From a checkpoint of a small mixture-of-experts model trained on Wikipedia.
Size: vocabulary 16384, 22.9M parameters.
Below are experts of layer 3 (counted from 0) of a mixture-of-experts language model. Rows are named router (the router's row for the expert), gate (a neuron's input weights, with its number), up (a neuron's input weights, with its number), down (a neuron's output weights, with its number) and show model dimensions 0-159. Each number is 50 + 10 x the weight over its row's rms, rounded and kept within 0 to 99.
After each expert's rows: "comes after" lists some tokens at least twice as common just before its tokens as in all text. This comes from a sample of Wikipedia text that the model never trained on. Tokens count by the router's weight.

# expert 51
router:55 50 54 67 59 47 63 53 20 44 70 58 47 51 53 56 58 68 45 51 67 56 53 41 46 43 51 48 52 40 44 52 32 44 49 35 56 58 60 72 66 47 44 36 67 52 39 55 58 50 36 48 55 44 53 55 61 42 66 48 43 56 47 58 59 59 48 76 53 44 53 60 43 49 71 55 55 29 51 45 58 55 38 49 51 32 39 43 49 30 42 58 41 31 45 50 55 45 37 54 44 56 46 55 47 42 48 42 46 33 50 58 59 45 32 43 60 59 47 51 48 40 68 48 49 37 53 35 47 67 34 46 50 62 45 39 50 57 52 60 54 37 57 61 78 60 46 46 50 28 38 50 32 49 43 48 66 54 37 48
gate2:58 48 44 46 49 59 65 53 58 40 45 54 44 53 33 37 56 44 56 52 54 49 33 48 50 45 68 40 76 51 56 57 32 43 34 61 41 65 45 46 51 63 53 57 69 52 66 58 41 43 57 50 40 34 77 57 52 37 58 62 57 53 40 51 19 52 37 51 42 60 54 35 50 45 38 40 28 45 55 49 42 54 55 50 53 42 50 50 41 55 39 59 55 51 68 42 59 58 45 33 52 43 49 51 46 37 65 61 46 46 30 30 48 53 34 42 57 46 45 65 50 55 49 50 72 46 47 22 45 45 59 40 37 60 43 68 45 58 41 63 36 57 46 35 51 55 44 47 43 53 45 52 46 53 42 57 68 48 55 58
up2:42 59 43 46 51 52 42 64 30 57 54 41 33 51 67 62 53 64 47 65 53 58 59 54 48 55 39 45 42 49 49 60 58 56 56 57 39 48 42 53 34 50 48 42 50 51 54 47 45 65 58 43 42 44 56 35 64 52 22 51 47 51 38 57 39 61 64 52 69 60 57 22 36 64 69 45 42 58 53 35 48 41 47 51 43 63 40 46 42 46 60 64 34 44 43 54 31 41 56 65 45 41 48 56 48 39 35 35 58 42 58 34 63 56 42 46 50 55 45 59 31 29 41 67 55 54 51 47 41 59 58 44 44 39 37 59 45 52 44 44 66 56 35 43 64 65 50 44 47 44 60 61 47 64 58 28 47 53 38 61
down2:68 59 45 65 45 41 38 39 50 44 33 59 60 52 44 46 56 61 44 44 53 54 40 50 32 47 64 53 33 39 57 68 74 53 47 45 54 44 49 51 36 49 64 66 47 44 41 40 60 58 39 51 62 53 60 60 65 41 58 27 62 79 53 52 61 25 55 46 30 42 55 41 57 55 34 47 41 47 43 40 46 52 57 44 47 44 53 58 42 53 28 30 45 54 51 43 60 55 50 61 54 42 55 53 55 53 56 54 45 68 58 45 24 47 48 44 37 59 59 45 66 40 46 64 26 41 50 57 52 42 57 40 47 55 65 40 44 52 49 62 55 62 63 63 44 53 43 36 65 41 45 56 56 45 47 50 36 45 49 49
comes after: ".\n\n", " |\n\n", " ", "\n\n", " |\n", "%"

# expert 25
router:49 47 46 55 37 44 56 51 40 48 54 38 46 43 51 48 43 55 52 57 55 32 41 52 49 53 56 46 54 47 41 51 44 36 44 46 60 75 51 56 61 40 53 47 38 63 25 67 47 35 44 38 50 36 58 45 56 53 52 48 41 53 54 60 53 54 65 68 34 35 59 47 56 74 61 53 41 34 57 47 46 54 40 19 53 40 51 53 58 33 42 37 45 40 55 62 33 50 37 48 33 56 47 40 50 34 62 41 34 38 53 50 53 52 51 39 59 69 46 69 60 30 48 47 69 28 50 38 43 51 54 32 46 52 42 47 38 47 38 56 40 35 55 56 61 55 32 64 34 43 56 50 36 52 50 54 49 58 49 40
gate28:45 48 44 42 52 49 62 54 50 44 61 58 56 39 52 56 43 44 54 57 50 57 37 63 65 47 56 35 47 37 36 51 60 71 56 60 43 39 39 49 41 42 31 67 41 58 55 57 45 57 50 48 42 64 40 52 51 35 44 61 38 47 69 53 37 42 53 51 55 45 49 49 40 56 53 57 49 53 46 37 74 42 32 39 62 57 53 46 66 33 60 60 51 54 38 38 57 55 55 44 63 57 30 31 38 30 41 65 62 48 49 56 45 54 40 49 65 44 58 51 72 61 72 34 45 46 55 59 38 48 23 41 41 57 53 54 60 41 55 52 41 65 59 52 50 36 54 58 66 61 62 38 43 55 50 55 38 52 48 27
up28:23 52 42 66 41 44 47 45 71 44 50 56 67 54 39 59 55 43 44 49 47 48 57 65 59 44 52 55 55 38 44 56 72 59 40 37 61 60 52 42 43 38 55 51 61 55 63 48 50 56 61 48 57 56 60 65 54 32 60 65 46 45 53 52 39 55 53 55 58 45 40 53 84 65 56 58 59 51 42 48 34 58 46 39 48 37 42 36 50 74 63 36 49 43 57 62 47 50 51 62 56 34 47 52 46 55 47 65 55 58 44 55 60 48 58 52 50 64 44 55 65 54 47 61 55 63 59 46 59 49 30 53 57 36 45 49 53 56 55 33 61 46 31 46 56 45 44 73 73 59 33 60 57 70 65 61 61 47 50 49
down28:61 60 41 46 35 45 50 68 50 52 54 39 49 37 53 47 32 38 41 41 31 35 56 49 51 60 44 57 60 70 65 60 68 65 40 47 53 48 31 50 56 42 42 50 61 45 66 55 59 76 39 50 40 53 51 41 62 47 47 46 52 50 68 52 35 54 45 56 68 54 53 53 52 45 53 64 32 50 58 44 29 42 45 59 42 55 58 38 47 37 45 38 35 35 36 38 64 54 39 46 43 46 46 55 47 50 38 47 60 46 54 58 59 40 60 44 36 52 68 47 30 41 27 50 45 55 47 37 49 46 47 38 47 43 35 49 53 43 55 53 76 31 46 48 50 45 45 57 52 43 48 46 33 65 49 40 58 61 42 70
comes after: " ", "–", " (", "-", "/", " $"

# expert 40
router:47 62 53 59 54 40 44 30 45 48 56 52 47 47 71 66 36 51 54 60 51 52 53 34 41 43 45 48 39 48 48 42 43 35 48 42 54 51 73 64 65 37 49 46 46 55 31 70 75 39 46 48 54 52 67 53 37 36 63 50 40 47 39 55 55 64 58 65 41 40 52 37 55 48 55 59 33 39 77 44 47 51 44 33 44 48 25 55 67 38 51 46 37 54 43 62 55 45 32 51 45 45 50 49 57 45 59 43 38 50 54 54 48 49 49 37 60 63 52 55 52 52 58 50 49 44 57 34 52 52 27 51 57 58 40 46 40 61 41 51 52 41 46 70 47 33 35 61 48 45 55 42 37 79 47 52 48 44 56 38
gate0:21 68 43 50 59 58 48 34 53 56 33 41 51 58 53 50 47 37 45 67 54 59 55 46 54 71 68 48 61 55 51 48 48 53 62 66 66 42 67 39 70 46 51 44 54 58 50 32 57 46 53 55 47 54 54 68 48 55 40 54 44 51 57 40 46 45 56 59 56 42 43 45 36 45 68 50 34 57 60 42 33 41 50 45 47 63 48 59 32 54 58 50 49 69 49 55 40 65 39 50 49 57 47 34 45 44 59 57 48 71 51 48 52 41 48 55 70 63 37 39 52 62 45 63 33 36 46 59 59 54 40 49 38 47 31 48 57 63 37 58 52 44 62 57 42 26 56 37 39 50 37 63 42 53 33 43 65 54 46 53
up0:28 37 43 47 55 67 42 53 44 54 53 37 53 50 64 56 43 40 37 54 20 54 48 51 33 53 43 43 63 60 37 33 44 53 45 40 36 50 42 62 65 45 55 63 28 56 44 52 54 39 49 46 40 54 46 41 56 41 56 46 55 69 52 59 46 40 49 59 63 62 60 55 59 45 50 58 73 46 66 53 43 52 44 59 45 37 37 55 42 52 40 61 43 46 58 55 57 27 68 49 67 47 56 39 45 46 44 59 39 66 45 29 67 45 50 47 63 57 55 43 64 51 53 59 45 57 30 43 49 36 36 28 57 42 55 51 46 48 52 60 47 56 35 35 41 60 42 52 61 39 39 46 46 47 50 27 56 57 41 42
down0:57 58 39 33 32 39 50 47 52 38 50 45 49 66 46 37 40 53 66 49 53 41 63 39 55 47 51 33 36 64 67 63 58 54 60 39 61 57 56 38 49 37 37 47 47 70 44 37 49 51 65 73 51 64 50 55 47 58 55 32 57 39 46 45 57 63 61 59 50 39 76 50 51 72 67 51 36 50 54 45 46 58 49 54 30 61 44 49 80 62 39 42 43 53 55 45 56 56 42 43 43 51 41 56 63 54 41 48 53 49 57 47 38 45 44 60 58 52 44 45 50 47 56 53 44 37 36 67 50 38 60 51 54 39 57 47 64 51 72 62 44 57 50 50 31 60 58 64 46 49 45 58 31 51 64 50 64 41 61 57
comes after: " |", "|", ";", "°N", "″N", ":"

# expert 54
router:62 52 56 59 52 48 53 43 41 54 47 31 42 40 58 45 39 52 38 42 40 34 51 33 55 32 50 50 58 57 51 40 46 46 49 40 50 58 72 51 53 29 58 47 55 50 33 52 56 54 50 37 54 44 70 44 45 51 47 49 46 57 34 47 50 58 48 52 46 35 64 49 41 59 65 47 39 36 74 27 70 66 55 47 43 43 46 46 48 32 36 56 52 35 57 54 40 60 41 58 41 54 52 58 60 50 67 25 32 41 57 60 74 40 41 40 61 56 52 67 59 40 63 47 45 41 42 42 44 41 40 33 43 50 51 40 44 55 54 72 54 40 64 52 57 37 46 68 45 43 54 53 35 59 45 53 45 64 50 38
gate0:46 61 34 51 52 55 48 57 65 50 44 46 56 66 63 60 40 56 52 61 53 75 67 65 41 42 52 41 54 46 56 59 43 36 49 61 38 61 47 47 63 54 68 44 50 56 55 56 46 54 59 51 55 29 64 55 51 54 58 47 39 37 75 55 45 46 48 23 58 55 40 45 45 49 46 51 57 45 40 76 37 57 58 45 56 58 52 35 61 53 52 47 45 45 50 54 39 48 59 63 56 54 47 34 53 27 50 21 42 41 49 50 54 43 56 52 51 39 44 36 40 34 54 48 58 41 46 49 49 57 64 80 58 47 63 50 44 61 54 56 29 44 53 43 42 69 45 61 58 50 37 55 38 43 38 40 33 50 49 39
up0:50 54 55 62 46 72 38 55 52 54 49 40 43 45 47 50 48 47 66 42 54 53 46 51 71 48 57 54 68 70 40 58 40 43 37 42 57 38 34 44 32 44 66 48 49 59 62 59 54 32 46 53 62 71 68 39 67 46 49 42 44 51 40 47 49 55 31 50 49 54 45 45 60 75 49 56 39 53 67 57 54 55 62 34 57 40 60 47 37 51 54 55 47 47 50 53 59 54 47 50 64 48 64 41 45 61 56 40 35 35 30 40 43 35 65 55 39 50 40 70 62 54 44 43 38 54 68 48 38 61 47 45 45 37 32 58 47 36 46 39 50 53 41 42 62 38 47 27 49 47 56 38 75 44 47 45 45 60 51 55
down0:45 52 36 39 50 36 59 58 49 49 53 55 61 60 54 50 37 53 41 50 52 49 58 65 62 45 29 56 48 45 35 53 39 39 48 60 56 50 57 42 55 60 54 51 50 63 53 39 53 61 36 44 52 46 53 73 55 66 40 44 64 70 55 50 64 69 46 45 49 48 54 49 61 36 46 43 50 53 48 63 28 57 59 44 58 44 48 34 37 47 43 53 56 50 43 42 48 47 43 58 38 33 65 50 69 49 59 34 29 39 58 51 37 61 33 68 47 44 37 37 45 44 70 35 63 64 42 48 33 60 41 52 49 45 42 35 62 55 51 50 42 60 53 67 40 15 41 64 46 41 52 41 46 47 53 45 50 62 58 64
comes after: " is", " as", " was", " with", " in", ","

# expert 44
router:57 50 55 49 39 52 46 48 47 52 63 42 50 55 66 42 55 72 39 51 54 49 55 52 56 37 63 35 33 54 41 45 31 35 51 66 63 65 58 53 51 41 54 48 54 50 41 50 64 47 45 51 56 32 67 59 52 64 56 45 24 60 51 49 56 54 47 59 43 37 46 44 54 69 56 61 49 40 55 47 49 57 37 33 56 36 40 56 43 42 39 56 31 53 51 67 35 59 29 52 40 57 45 39 57 43 52 44 35 53 45 73 53 51 46 39 62 67 39 61 52 52 62 62 42 44 42 48 45 61 29 46 42 45 35 44 23 58 30 58 43 49 42 60 59 46 29 55 54 47 58 46 43 52 52 51 50 70 37 61
gate0:51 53 45 56 44 41 48 47 59 41 36 54 43 72 44 55 45 54 57 52 58 65 35 35 39 38 46 48 60 45 82 49 51 47 55 56 54 54 50 40 68 59 42 55 51 49 46 60 42 34 66 50 44 49 75 54 44 56 52 65 49 59 45 40 55 68 46 30 31 36 45 51 68 45 58 54 32 61 48 61 30 51 47 58 38 35 65 30 57 58 59 55 39 43 39 32 52 46 42 46 33 35 44 49 39 52 43 55 62 52 44 45 45 61 50 48 49 65 43 43 51 48 37 66 70 61 55 72 57 52 59 51 33 59 44 43 52 47 45 51 57 67 60 48 43 54 59 43 61 53 36 46 46 45 34 50 69 45 47 40
up0:65 60 36 48 34 48 56 58 50 37 50 51 50 61 36 45 35 40 46 33 48 40 35 34 72 44 31 41 59 49 61 39 38 38 46 42 45 45 40 45 60 65 71 46 51 42 62 76 50 44 45 61 51 58 37 51 65 52 44 60 56 40 49 28 52 49 41 56 46 65 54 35 46 63 49 56 45 67 48 49 56 53 39 50 50 42 60 43 43 62 45 35 51 68 56 59 66 63 52 25 50 44 42 66 47 62 57 34 54 58 54 37 50 52 62 57 57 58 49 63 47 36 68 34 48 66 57 58 41 59 52 45 42 42 67 47 48 76 44 55 47 61 42 48 42 51 48 50 41 56 38 53 63 56 55 46 57 49 62 50
down0:56 50 51 41 42 34 62 54 56 64 35 59 52 53 33 35 57 35 59 44 51 39 36 68 59 51 50 58 49 47 39 58 57 66 49 49 49 43 47 50 42 55 43 44 37 64 31 46 39 38 60 69 47 74 19 51 47 59 48 64 61 61 52 35 48 59 60 52 51 48 50 38 51 43 48 68 49 53 57 37 60 53 45 47 65 55 57 54 71 49 48 64 34 39 42 49 45 47 66 46 55 62 43 39 29 59 38 48 60 52 49 47 30 48 81 44 56 49 43 36 49 65 52 60 61 48 50 46 41 39 58 54 50 54 42 44 58 52 38 55 69 47 56 59 35 49 69 47 43 44 39 45 41 60 57 46 42 36 57 43
comes after: ",", " in", " January", " March", " June", " October"

# expert 52
router:73 34 60 51 45 58 45 38 47 52 54 46 52 36 48 47 52 56 52 55 47 33 53 52 54 49 51 49 50 38 41 47 41 28 35 50 56 51 65 62 58 30 49 46 45 72 35 55 70 54 45 40 48 48 60 69 61 49 53 41 47 52 49 75 57 57 42 58 43 23 51 54 49 64 61 49 41 42 46 47 56 58 30 50 35 49 50 64 61 48 48 33 33 46 51 45 33 76 47 54 43 50 50 53 51 34 62 55 36 48 50 70 52 55 54 42 56 64 41 68 53 33 57 63 49 43 51 49 57 42 37 33 49 57 59 38 51 55 49 49 45 45 59 65 63 39 31 56 57 66 65 54 33 33 44 51 56 47 52 50
gate0:52 58 65 48 45 44 62 59 48 46 62 42 30 45 60 48 54 47 50 41 51 52 61 52 60 66 60 50 54 52 48 52 50 39 41 64 53 42 61 52 65 54 75 41 24 45 53 48 41 50 54 25 59 52 45 66 54 42 47 52 58 57 30 38 22 41 41 54 51 49 49 33 47 44 51 63 58 45 39 44 62 53 54 46 69 51 43 55 64 32 47 46 52 45 42 52 40 39 59 55 50 39 39 52 47 45 37 66 36 65 59 34 39 78 63 35 45 46 48 46 55 44 42 49 44 46 31 60 56 33 37 52 48 50 41 30 60 45 58 37 47 44 42 55 59 58 34 52 59 40 48 59 45 54 28 53 40 32 52 50
up0:41 50 39 61 44 44 58 38 53 52 45 49 33 68 56 49 42 42 51 43 51 38 69 49 70 37 49 31 60 50 47 43 41 49 73 55 55 62 54 24 64 52 70 62 57 43 53 52 31 52 55 53 44 55 47 44 57 65 62 43 65 44 69 58 50 50 38 55 54 65 62 47 48 43 37 41 58 57 53 52 68 53 54 45 30 64 51 68 58 55 75 57 51 44 68 52 36 53 42 32 57 59 59 53 46 53 50 42 52 44 54 40 55 41 53 50 45 42 67 32 58 46 42 61 48 52 46 45 65 69 60 55 39 44 48 46 47 50 53 47 50 36 54 47 55 71 60 64 52 47 59 28 53 57 43 46 51 39 72 57
down0:49 66 55 46 49 48 45 55 63 57 39 58 44 36 31 47 52 26 39 50 53 38 49 63 44 69 64 51 40 58 50 64 51 50 35 61 48 43 46 33 54 58 35 51 54 47 55 49 34 52 56 40 43 52 53 65 41 45 63 56 48 41 46 55 41 51 52 37 43 41 42 62 35 46 67 41 51 52 44 57 53 61 44 41 56 25 43 73 60 52 52 36 44 47 36 43 59 53 44 41 49 47 52 59 58 56 34 51 38 57 46 55 45 61 48 53 39 35 32 51 47 49 68 26 66 51 48 46 54 33 55 47 48 50 57 42 46 41 45 65 60 63 36 30 46 41 33 44 72 31 45 47 44 49 59 56 66 54 65 73
comes after: " |", "|", ";", ":", "born", "-"

# expert 13
router:60 52 59 59 58 51 45 46 34 55 60 52 37 64 59 48 48 44 50 48 56 41 49 46 54 40 60 25 55 58 49 48 46 45 38 44 57 74 54 61 63 28 58 38 46 68 25 67 61 28 49 36 57 64 53 59 49 38 53 40 38 54 38 52 60 63 70 64 40 48 57 45 53 53 71 53 35 45 61 54 66 48 42 45 41 47 47 47 63 46 44 48 31 55 40 62 49 50 35 57 51 49 36 55 59 51 65 50 58 57 60 57 53 61 42 44 51 62 45 63 57 36 58 46 56 35 53 31 48 49 51 49 51 47 50 24 50 57 47 48 53 29 56 65 54 46 32 55 37 49 63 50 48 72 34 58 45 62 55 48
gate28:49 55 65 59 33 61 34 44 58 31 53 52 57 49 45 63 38 24 46 69 69 53 72 58 53 45 55 52 62 45 50 62 42 64 45 48 35 48 60 60 50 64 52 74 54 42 56 41 63 52 47 60 30 41 56 41 49 46 67 51 39 38 36 54 40 49 48 56 46 54 49 59 45 50 48 67 72 50 39 54 44 61 34 47 59 53 65 68 60 53 74 62 58 61 60 64 51 64 43 38 56 40 49 63 28 55 69 48 32 56 49 44 39 33 64 46 56 49 53 40 38 48 55 40 46 47 47 45 56 62 41 57 54 38 58 53 46 50 44 43 52 49 57 56 47 60 61 66 57 49 65 53 50 50 46 40 44 53 60 58
up28:52 41 30 53 53 41 43 45 69 68 29 64 52 39 37 47 59 60 51 48 43 60 46 46 37 34 42 58 50 50 38 72 49 56 44 59 58 58 33 29 49 61 40 64 40 54 50 57 41 68 50 50 46 34 52 63 48 38 53 43 47 57 58 35 51 56 43 45 41 56 50 53 68 41 46 35 51 65 55 45 39 50 49 37 62 46 49 35 44 70 39 39 60 42 39 59 56 58 54 44 25 65 31 62 49 44 33 50 69 66 51 65 26 39 42 38 58 35 55 59 59 62 52 61 39 45 52 51 49 49 50 47 57 53 50 40 59 56 51 50 66 52 45 41 51 52 51 54 36 34 48 54 45 53 61 41 31 48 40 43
down28:40 45 53 57 36 40 40 40 49 47 40 53 48 47 57 35 53 74 58 19 56 64 50 51 44 42 52 71 41 51 45 38 60 62 52 63 47 51 40 66 46 49 73 62 66 48 59 51 42 58 69 56 58 49 51 37 70 44 55 77 58 43 51 70 45 49 55 58 50 43 44 42 67 66 62 48 63 40 58 34 47 46 49 38 38 55 55 68 42 42 43 55 62 34 56 34 45 45 50 40 36 55 40 43 46 63 52 42 49 46 42 62 40 55 48 54 57 49 43 58 49 48 41 60 65 59 53 48 49 36 58 47 59 46 36 42 36 66 44 50 65 42 46 44 58 51 64 54 31 68 47 43 58 62 41 59 55 56 63 49
comes after: ".", " ", "°", "′", ":", ","

# expert 11
router:55 55 50 51 50 50 45 42 42 57 46 41 52 47 59 46 39 67 57 56 52 43 46 46 62 40 40 39 45 25 41 41 50 46 53 38 62 57 60 58 54 48 55 38 62 50 34 58 62 31 36 22 44 39 62 72 63 55 56 53 56 50 54 54 60 55 51 61 48 45 55 51 43 56 62 66 25 36 64 42 45 56 60 44 47 37 50 49 54 31 45 55 36 45 47 44 24 56 39 58 39 67 39 58 57 57 59 36 29 38 50 54 60 48 49 42 49 63 39 64 51 34 58 58 67 43 48 37 41 46 43 42 49 37 45 38 42 40 35 38 41 37 51 52 60 41 40 73 42 58 45 50 46 40 45 61 64 63 42 49
gate6:42 69 38 50 40 58 54 58 46 50 42 47 45 60 64 47 60 56 37 64 38 74 36 52 53 63 55 47 57 73 56 33 55 45 42 55 41 55 55 54 58 37 48 50 43 68 51 59 42 33 57 36 50 42 46 49 55 47 49 57 48 24 45 47 53 56 61 53 45 45 56 49 39 53 56 39 52 52 52 54 43 40 54 53 36 57 46 54 44 47 38 43 41 47 52 36 43 39 45 54 32 52 64 49 18 38 65 68 50 43 62 40 35 70 44 60 63 64 52 61 64 25 41 59 43 55 50 52 46 29 56 44 55 44 68 52 53 27 37 37 53 34 48 49 50 62 45 46 52 44 53 48 43 27 51 52 48 45 46 66
up6:31 61 66 50 52 42 49 50 50 51 36 46 22 49 43 59 51 37 40 47 46 63 50 42 61 52 29 55 65 62 70 37 59 49 29 40 49 59 37 50 58 55 50 54 48 85 48 40 47 56 48 64 46 50 41 73 44 41 50 54 49 53 48 38 35 42 52 29 54 35 41 53 57 52 30 47 56 38 47 60 50 45 52 45 35 64 55 58 48 49 74 47 74 55 61 44 55 43 67 40 49 48 66 52 58 50 39 46 47 58 66 48 53 45 44 45 61 56 51 39 56 37 58 44 60 49 50 70 44 53 41 37 51 58 58 47 51 49 34 64 47 55 49 43 33 59 59 52 51 47 47 55 45 46 47 59 48 59 54 75
down6:51 59 62 37 54 48 57 52 55 57 56 51 82 62 41 52 26 63 62 49 47 53 56 59 55 68 54 50 38 60 40 60 61 40 45 56 56 43 61 57 55 57 50 51 42 50 57 58 50 38 29 52 39 32 44 60 50 67 55 56 39 44 54 38 59 62 63 64 64 61 45 37 50 47 34 49 31 66 54 47 52 43 54 45 49 53 58 50 40 39 49 67 39 31 28 55 45 45 40 47 35 36 54 49 40 34 60 51 46 52 50 56 39 48 63 51 54 50 51 56 57 51 45 37 51 51 53 48 64 37 65 58 34 37 50 43 34 52 34 41 62 48 58 41 50 52 33 38 36 67 68 51 50 38 59 45 57 54 25 62
comes after: " the", " and", " of", " with", " for", " a"

# expert 22
router:56 72 51 66 49 41 51 26 35 56 44 56 36 53 56 50 59 59 45 69 44 44 53 36 46 58 49 45 47 34 45 50 35 49 36 54 61 61 69 47 63 48 62 42 49 51 49 60 75 46 45 25 55 47 52 62 54 47 46 41 42 60 52 61 62 51 50 55 32 54 44 36 49 61 61 47 53 41 58 54 74 61 46 23 37 58 43 61 49 29 53 30 41 44 38 55 40 46 49 62 46 53 46 44 52 42 65 58 39 51 48 48 51 38 49 52 53 50 52 55 60 49 51 68 57 42 49 49 47 49 27 33 47 61 58 35 41 48 44 61 55 39 54 57 51 56 32 52 52 67 61 58 44 60 53 46 60 44 41 22
gate0:55 41 35 37 51 61 58 46 62 41 63 45 46 59 58 48 38 58 54 48 39 64 66 54 59 62 55 65 41 54 39 54 52 37 39 36 54 43 32 40 39 33 77 74 45 57 60 48 55 37 59 32 41 63 49 36 48 65 55 58 69 72 34 45 64 57 46 55 47 60 38 43 61 42 51 45 42 66 45 45 58 49 71 54 61 34 54 45 66 56 43 60 49 54 55 56 40 51 45 64 39 53 44 52 58 45 48 30 67 55 39 43 32 52 69 38 55 56 46 50 57 49 51 44 46 39 46 37 73 54 50 60 38 46 59 53 54 60 46 68 58 38 36 57 52 48 44 48 46 56 50 52 54 52 51 67 55 38 49 56
up0:52 33 64 46 62 49 42 25 48 56 37 47 43 51 36 43 47 60 43 40 39 57 51 51 59 49 57 50 43 43 58 44 48 44 51 35 36 57 45 33 35 41 44 54 29 63 66 54 46 58 59 47 53 53 47 59 37 48 51 59 55 52 38 61 44 55 41 44 34 36 45 48 57 52 40 47 43 37 61 44 34 52 51 43 60 52 63 52 45 69 55 58 64 54 44 52 54 43 67 57 56 50 32 52 48 32 61 42 54 35 30 65 57 51 36 60 59 46 64 39 35 49 56 58 37 29 58 46 31 51 44 52 43 45 55 44 43 45 43 59 45 56 42 33 50 40 36 46 57 57 61 58 22 35 52 39 41 39 21 48
down0:68 51 54 46 57 64 53 44 47 48 58 50 48 65 44 52 53 50 38 77 37 53 54 43 30 45 52 40 61 44 55 21 40 55 50 46 61 48 60 61 53 39 43 55 51 46 48 48 34 54 46 34 49 40 60 29 37 47 43 39 59 33 55 52 40 55 63 51 48 42 44 61 64 64 44 52 47 39 59 34 70 47 70 50 49 44 54 47 48 64 52 46 33 53 54 57 43 68 35 43 48 48 57 55 58 53 42 44 58 52 52 42 31 65 30 49 45 62 54 50 65 66 60 47 60 63 38 55 58 41 56 68 36 54 40 42 50 54 52 23 56 68 45 45 50 50 63 47 58 38 72 50 58 47 57 67 63 53 58 58
comes after: "\n", ")\n", ".\n", ";\n", "==\n", " Born"

# expert 29
router:56 46 46 56 57 45 36 56 35 57 52 36 28 46 65 64 47 51 45 56 50 38 50 37 48 31 60 48 35 46 48 38 46 34 46 43 75 58 70 64 47 50 51 44 49 46 37 42 53 34 42 44 56 34 58 73 58 41 61 58 22 64 49 56 43 57 53 53 43 41 60 40 55 54 63 58 42 49 50 48 62 62 49 45 44 36 45 53 51 49 56 41 52 39 48 48 53 53 33 51 41 62 49 47 51 40 62 41 35 41 63 62 51 37 53 44 56 60 41 69 42 36 60 52 72 34 44 35 41 43 51 53 48 41 34 46 42 50 48 70 49 36 43 77 46 47 43 55 42 57 55 67 39 49 46 66 50 61 46 35
gate0:59 56 40 57 25 57 54 61 64 61 43 44 32 54 50 55 61 48 70 46 57 69 68 35 54 42 53 74 73 23 48 65 66 45 46 50 38 32 52 52 55 51 33 69 53 58 50 61 53 50 59 47 63 34 45 67 46 51 35 52 53 65 58 53 52 60 51 41 42 31 59 49 47 52 34 66 41 57 51 39 47 59 46 57 56 50 46 69 39 47 50 36 31 53 38 53 48 50 55 29 72 48 52 49 55 43 43 55 52 47 43 47 39 49 69 48 47 49 72 44 49 55 44 50 49 51 38 53 54 59 49 56 60 48 68 33 42 56 43 39 53 51 53 50 48 59 44 29 50 43 38 61 45 48 46 43 44 52 48 46
up0:42 53 69 51 48 42 57 55 62 57 62 36 44 48 52 73 46 44 66 55 33 42 60 49 47 43 42 52 39 52 54 41 60 34 56 67 51 52 48 56 47 45 36 50 43 41 53 44 42 51 52 49 59 64 51 36 52 57 54 69 55 58 70 70 47 56 52 55 47 40 37 52 56 45 48 45 40 52 49 52 48 63 59 64 55 34 49 63 32 49 47 50 54 52 58 65 39 38 82 56 40 67 52 48 59 45 51 45 65 55 51 44 52 44 60 60 53 66 66 51 15 64 49 67 67 38 48 40 47 47 48 39 42 63 55 56 40 51 50 61 40 43 56 54 69 38 51 64 45 62 52 77 45 48 47 44 51 61 63 39
down0:53 52 50 58 65 36 31 56 71 63 51 59 48 47 54 68 40 38 34 44 46 30 64 55 39 51 58 47 41 51 53 60 39 44 63 62 45 52 37 60 47 50 65 41 47 59 61 64 39 47 50 63 59 48 38 44 47 42 27 45 41 53 56 50 53 63 54 45 38 54 48 41 50 55 39 47 44 37 47 56 69 71 60 47 48 57 57 47 48 45 47 46 65 51 41 45 56 51 46 51 35 21 47 51 67 53 37 46 56 38 53 32 30 48 52 29 34 52 35 49 39 41 60 52 37 52 60 21 53 39 61 48 56 41 63 68 44 48 46 48 53 46 67 49 42 43 49 44 50 59 45 63 40 54 43 68 58 39 60 42
comes after: " a", " the", " his", " of", " an", " their"